Weights of a small mixture-of-experts language model, trained from scratch on English Wikipedia.
Size: 13 layers, vocabulary 32768.
Experts: 48 experts in each of 13 layers, 6 picks a token.
Below are experts of layer 5 (counted from 0) of a mixture-of-experts language model. Rows are named router (the router's row for the expert), down (a neuron's output weights, with its number) and show model dimensions 256-383. Each number is 500 + 40 x the weight over its row's rms, rounded and kept within 0 to 999. Numbers have three digits each.
Before each expert's rows: "raises" lists some tokens whose logits its average output raises strongly, later layers aside; "comes before" lists some tokens at least twice as common just after its tokens as in all text. This comes from a sample of Wikipedia text that the model never trained on. Tokens count by the router's weight.

# expert 25
raises: " ", " (", " and", ".", " in", " of"
comes before: "-", " ", ".", "°", "′", "%"
router:551471516560514460441410481513480529603498478409475548484516464509513464534499544522552483526531501486463434480556523425488453540536522514476468479456507430459521485490465446493472500592487395498473515503486531490497436544524521393422552474515462528545576535471535450450488608499512504462579544514569510532465543552546539452559508503427427478558511487490555480479439535520538505519544
down0:483544477515489587509448529531522497544574562475425515486519480500504478503471459506508544534596438478453411528469493511521475524559462503426463514535447510532544477492506497449519563486493464491507497521512492561455533434515532531504474477490460490550536544466522494447538399421542516470555450470504435489447563485471506550461426593483525583537500489466447578515450515466481539512507
down1:573522473542463514506477484442411476518541487492504442532523512520507483491486472483524512477509521484532444498526530511468432594443535403499432539509531489460523495464535513474554482455401458553500505418506501460587514535513536512526552537504551490404493571448514498490448444534430521554472462493536526514490502528502487529482456410568522499542525496389560562463508446567444531464543
down2:513395499453504508450541530505487467476441525522477484539489499455491473450488474506459494475465543532470507477543527468505529484447449466563468530576535524554547549495578456484458555520527519483503518491473503528515516522466551514582482437480538494414473459443483513411428451520485490462507518526457596534566471448496544546464497511450521505558531553454499515525523460459474458473501
down3:498532484501536477477481470489533452469462478459498483469504578555477518525438519467522540497510538521453487517528553493511441533551502408504427517488513495509543545518542569490431506556496491545475404464572469544444458538517504457542464480556435491509561604490453494496500470499535569506446466526443441518446486537544548462547473476503523447545453500512437414491541516482557531533564

# expert 28
raises: " ", " a", " the", " –", " an", " in"
comes before: " ", " and", " he", " which", " it", " but"
router:483556547436498478551515498507450546506535532530445494515513545504566535451462466421530531404529545485521484476508537515485458469516523528437502566561476459564550433476456525537524505446523577531472501455496556464506544393565511469520594597475516483461539520575497526496530463481495443538520503560421515492457544497531537513466484485462542501448394466449582486456487457475487513481514
down0:475480511442574516484523493485444555511450441466530499500440468518642544498522558480485537542505483491545490440488511527539547462492545467511523488566470492493534483379491492525478497417420489471457500518537560443512519463509454507490577518485421488451493511598499463600471525534499477514470509430482479518526532527512475471498513473597453518544548546399455461518462479452502546435468
down1:435513537500519516490479575482494518464517498527533458493429557452533439386435407489512492547518456536512512435507480495551559447583512454494511436533579490526468476546485512447536514457520480513435556464470505501525421537475503509499463494535505479552490531477510513510553544492420510425474524525563544495478422533558516463468511444485481523552499534485465458516540476554547514497518
down2:477485383510479500431464460459495471482550441497562452504527567514415487476455503465473510532530508413457413455518489520509457465474573494476498529483417554562431527525543470520519481483516473505501515530532483531482529461518493486446472510535525471381531569504499531497503459549525484500533503514436458464484470429538480576492460547472505492512455465538463509484547484462490480509443
down3:480538518471523496447482527589454536482587462552465520532516471487549473435460513519489500459510487526480472493507447543486540421522485458493499542509523504502504395437572492438544469460517510551515541505511475427574510523523468474558531525525483502460423540587544493466383503488462486491461535511520500500435504462461488601545504482474480487438486570535420520468478501478513437409528

# expert 23
raises: "201", "198", "202", "200", "6", "197"
comes before: "201", "1", "200", "2", "202", "3"
router:537436478475469537605506509577498522500519443539499553546518545488551569553531547407465476529535530505475462466453517495567545545472480489526504517539479519531504551518522492481452497444581511523500472548533515511523552492530446423544550471457511525467509552531498420474512542519544509492490556491461448451585492490569409531587471510435509492492469555505446518521544441472519524491547
down0:439559519594488522538497517491434528540513471477539502517471521481513532508547617475533597499543427487538451480425495576459550477584518580473469436458409502523518477444438484482501528439450526482577509483509520560439507507527458513454437508522530475512560452474516524475565576521546456510519478509525499510518483476414524534543517428568547521489549597497548416538476467415510485524545
down1:472504579529428512530466452451548498548506467484480526451534491521548480505514496462462485581496525410520398516516525577560472456553486504508525538522464500586434479493524382388538483525519513408487512536457474522543480425515474482579494581539511479529470593535509477502470495506429480465511520471515525482529456469474448484558536504536507568468442522474467577621516505459552523543490
down2:420505568452411527543488444553486501515574525512475485519512506502545550567541475502502495513555488531506606491517493470566500506491565555489519484500458465515584514557478485490573537517419392534450512456493516473487478526522560447507540482490503466513467548521431517442533510440480484461495464518490408515507444401455477547555532553499446475496466455488465517471470499524475499489502
down3:532533518530522539522544498534474521473528534533483453524474475528460564427470505531422485494448500475423449483513473517472468524383528483510470499527558593506525434451575483420478477560558462547490489493538529529519532553554445521554568515451525490512422517564521500570499459527487500515504474464505493522452474453503513517456527520537536541510533457480512510414465445564522531526495

# expert 27
raises: " the", " h", " a"
comes before: " the", " be", " have", " a", " make", " his"
router:536521510488524509556486497474501524461542482427545500479435479508493513413485515500438584511474448488449516494507509543519461479505492524466449532539551509490561431473509475406489527488499491527507486470480582507440553538607503526528495504527500466528554439477490525555497518535515506592507452497473543489489498526523549417527494506533458457558463590536573511454453487479552457494490
down0:407460545491479474466493457566465443478433525503453487493445427528424511494568573514543451402508498525483538459473500514523528506520470464586569480420500543514517469512452499446550527401465511508526515496522459447453531520581450507507460523473515509493552476522514492461547515498516518476462554521492489504473499482472527557483548519516451534459472433526496474495478466549499461489522
down1:504470539482493500459511575499528550501509484501421482512469492467412477573527473531500445592462446450532523454431440507399561442433489524481453484448487560520475487566457416487521442432543478545507524478508507429516471504470473480455583497526462574486472445525502481434489542545504485478545485509526463547569381500518524486451491526629580462533498572436428492453459501470544507468527
down2:524469457499469459522503452532382575521461537447450475476538490453565554481449514550496539493479562456572508499514566497493559488536524510536469491496472414490538513478463522439552481596447464474539493586470541526440560516547461416499546511464502434481536481483411494467499525468497485467516543538407501509492472555527485516506501423527497494536449549513534468533575533524523515531529
down3:489494439477540432477501466573499508496531455500492476522500524489431536434485521515464470547498491603555504490506517494470493489432412500471531431571543472481515439518495502510423494494508541494478542568456576475560487481580540534482511466547541549489478515532473528509419514549528492510545473461454510568530539502442469486405443455459516522556461584481495487457518499545458542522511

# expert 36
raises: "===", "==", "The", "In", "There", "-"
comes before: "==", "|", "-", "The", "===", "In"
router:545532451493426476489539462465518505567481443442496449463519526515444492511516474490501567438507489529410418527536427524492458493551484524488490475539462562563499458504583509506455579414544484549476503511515434499513427494546512545527612505505488523433454483496501514529561512493551503515533530487535488465510552415473545464545499473488539470532479512506535474523476545592499465464529
down0:484505461536523463452496465427532397464548533502521483495550491554512475404503494448486408511539474461442474502520508574506568525476463475575484513535507472480428504520537497489513439429514507494441487559493477476519476499510528530585533545458463534444513455536526486504426511493468501496464426536457491513540513561550473517522562444473425544439498496549497521496539503488522515518521
down1:480525513502505529555528529492541532522519541480478553534482540576494537511490509455495472496510456487484493507526529549551539485489537378423444424532438524580500472477494521480535468560492541517526404491497515507542532484540446497491470526394511481485474524503420449449498477508529514550486596437432452544476570533526539520466505481521544482474447547530492579488517521517562542475477
down2:458531435478525566507508519530588419471534472496430483519450510497493479482483441465510394489474455543464415510530547505475459545469491491483506430569516500530468531456424491532516477521444396551436450462473558499542405512559514458489513478511473540490539482506469570427520514451524463548491446538535488538494532536557516478460468516523474474494459561445474455560479485551521500499442
down3:491537555466588516524483515455511438499501507494533458523432529493583463452544497492481531583470540555573446558462477561475512408486591522540498519526492522481572411451558509520482468509524564444469463573497540509443457526470443477474500503413485525500559511509474507424495503553450513522515494450536511525520568583452476512466476463549521459492460452508553503467516493465504495464511

# expert 5
raises: " and", " the", ",", " (", " or"
comes before: " the", " a", " in", ":", " by", " for"
router:488615460484545527430514528494495389491507493472465526491491470448494503445479566498458478436577499481525518545498450520463515570501483511477566523510505519580521449528480562485553474466534488479468503493507468472437500459475576438536439490545504496445461519427463504564517469480504491480552527541494544446508543479527547437514467529476479573521549447400453512563505488515466539500498
down0:471388458582448509440539456523461498546561449481483401474500512496537564460500439525555483497528497581502477555493509435585501494518434440503462445488467450507507559490461505487460527533445419498556514529538474458550470496491522474420515506471535555568525467493517535457508574427542512540476437420511530460445524478472524552558494444452486399516491539494557526531499459521467426544543
down1:564513503480504560498502512483456527466569565441512434497541490511430498492530453540416552509454461508447482548563516521488482607449543448475531426524445483471493444497543539556465553461499456418491496553465500516499505520511481480424489467501537482472521491526531584552488498520442546485509507545559500544457509514509526551551539502560561521535471533495399505433552470509472433543545
down2:453464467474466495551518442569540533544498451459575526537547498450503500503533483434454472517446538469578579484512565399520525472499407534562536465509448393439501509535528546492523480487463464462500423568565496426500441484444541481533519462450534550458540432500558544561429471498557473471399581476493452573516494473483450489540528464542516449583542459532493471507461500521478505515490
down3:520501503516567567487523483518534474484573402446477557479508519480479520471455445435437497574580465556484532460513473470510510505436400635511487536490386518489478510601452479475472468539457559432567489550468514481471493450506521531416522464486522503555498586493448484538510474473487487542440468474478527525476437456470488512505455536464453464548514521527538511484507457492543480475467

# expert 43
raises: ",", " and", " of", ".", " the", " a"
comes before: " of", ",", ".", " in", " and", " to"
router:574523396494511528605423548494511580487474513559486480503463498500495497387463505532484544454414563506523520507503542562511502453447468447572525552489556506540526522498460498476554422487562551519478433547536459539510496544502530523548550462531549542514548472583447503474491437488512508485564456482482444578425510475459508461504478479473499517517541529462513560456548473509492452525421
down0:509538475521486521548508522489509434484527497451506488461530531464516535523502465464444485501493522551494445540491442414492433512486426412530478483493506556510533557511506468464541559580383464551457462496554557540473429388508525531428499499531501515553533504553471471472539546504471560463505492478473498513547545532487554506452487482469484450461390594540516566500522498523484514450467
down1:559531455507452543518501521476390512509460528473452486521563517535442577456509445520396541441516504453518466555518456513511507550552524486478473513525441511540512493526479466530471375504577550511447428518468559511472441542516505516494527424462588498500529486450521484589527475506435475495462503456520522452484510531460480475481501450395482473511493491534499492428433513480501495547484
down2:518527533498428502458535510517481570485462437541543421523543507563442487461454530555472461437510521533524553475483495538471541489524546477454558463576540514532496454488500456475475518461520465525509488525540472484508477464458491532504457512508501504489507471578565479564477514508524522531504475528496532474502470558516465510463511503486519559506517457487441449481459505512411541487535
down3:476538493447437486548494480498516487515543509483549553487508492519538480533511496513529542473513492645474475515570521453503489455572468439525524486469506534468476536524482519478465577471514511500451528517430578506468480517510462520470442520491475463540452448526567530473411478491485485501504535510420500449533517596481531496488530477494495525564442471458492443502583522501472479514584

# expert 33
raises: "0", "1", "2", "5", "3", "6"
comes before: "0", "5", "9", "4", "6", "8"
router:499424572440371419467485546531474519480557519465496488449497553460437420452456419457575498459436548526448458514466505522525485494553460491476494517496509499479517456487502488446520574487550469504513464473485510488500529534444491476520508529436490525490492555497521517449441523552550523462528563464498502521539460537439527446551465500497489514547508567532487545472516537432567519554546
down0:591522465561504510500502523500479416525499522564501498564456473468486505487550476472483529483509527507515433518544535548536519453540544464522512462464462459533403499555540422550467489430503443521485491496548421504536530469529471515532516505487500504529511504528496519516495493525501453533451503537527469534564483446519530550485491447456522456528456520510477490494459543437523532511465
down1:529569537519546466488474506482476508492481508517527555537451490471478502499529469584502493517454522431463522502465471510513478543477536508564458469522498478504483481458481578475488538464541632444479477498511446546589526456450531544479486537514476505520504523508483510584538521509491470542522496427534432466516471558475483517430472590480546526497473482542524456402553504452442502516491
down2:584513541423536490546531454409537446517474509471534465530502524463522562495476507517557453568499472441522536432450512482562502539531505508468470468497488455448567498475523549534501498493477529459546547455454534563480407490490476485441487432593494460521507459526501563434509493498503448392579452525544570465479533537528554502566517426502561546507476508434515438522550440504467493531420
down3:454470460519533538509432511503523492524446522519488472510441444549524509547497540529469445459535570486452478483517472596441527460517500536462500527570444497504509439391467479510480468470465466456530500523467496561468503530491547517495466507505497467549464465481472535423454583494446492540462520466495486422498494497478510475553506514499499525496533494505520517481517482490468462521451

# expert 17
raises: " the", " same", " she", " he", " most", " it"
comes before: " he", " the", " that", " it", " they", " she"
router:446494510519443505453499527467501509562471530564486541477488471540426541530477480439497519543569467513569478499492481426506540465473472534495550532485500554552621560471531472520573524525473539421476467489466472512546514560495505533492523551498515522472462476485492592491513518541494539488515532506441475543452512526427450563480565468494529505536492429512488491547548519469524495438519
down0:447473487487510456584502472481487573505510522419511462540454503450529493579460529537469512469484565521487495522529513440497533479509533460456462470507456509486546459488541461485427478491504499537456525604469471470461500460514445526489502444491570522460522482495473484551506482375505558488477449455514531473524456572504494492538493540421466497492522541470506480479506466518516488478509
down1:517514410506477536477433500539511488535476492468468533492509473461567470505539503486572525409511545516517440421594434549504548493490522459491519502459497536458512512541522498497539490523513490399440504466499511543486561571447507458403441431524511488518548518451457528431466496489479493515546556552420489464515514547531458539574535435460467487480472504509414513528438437490481520511514
down2:487508578549508533547507501499510511429546535417536488451508526493509458499399543442489423442458543553506607492566487503465519568499535503492526525502502488504473479541451413449497512475453566517473502507543490474468472473508532500491449437530508511458446465442434458503533512480575496471550481554466468430474518501556499459547472530501564516485512595466533526472490537535501477529505
down3:513518534522530481541529462452551492610527497523521464467573508520553485573454486486502509511564473446482457453545508512598418493535530471542571486478436490417434588459510432436493529544515458502543520464541558572488481587601508526437507426487518480483487502528548552436454483398425479513548444514483554500503570469502461526458483477513590532502477494542527509497489469476561494530452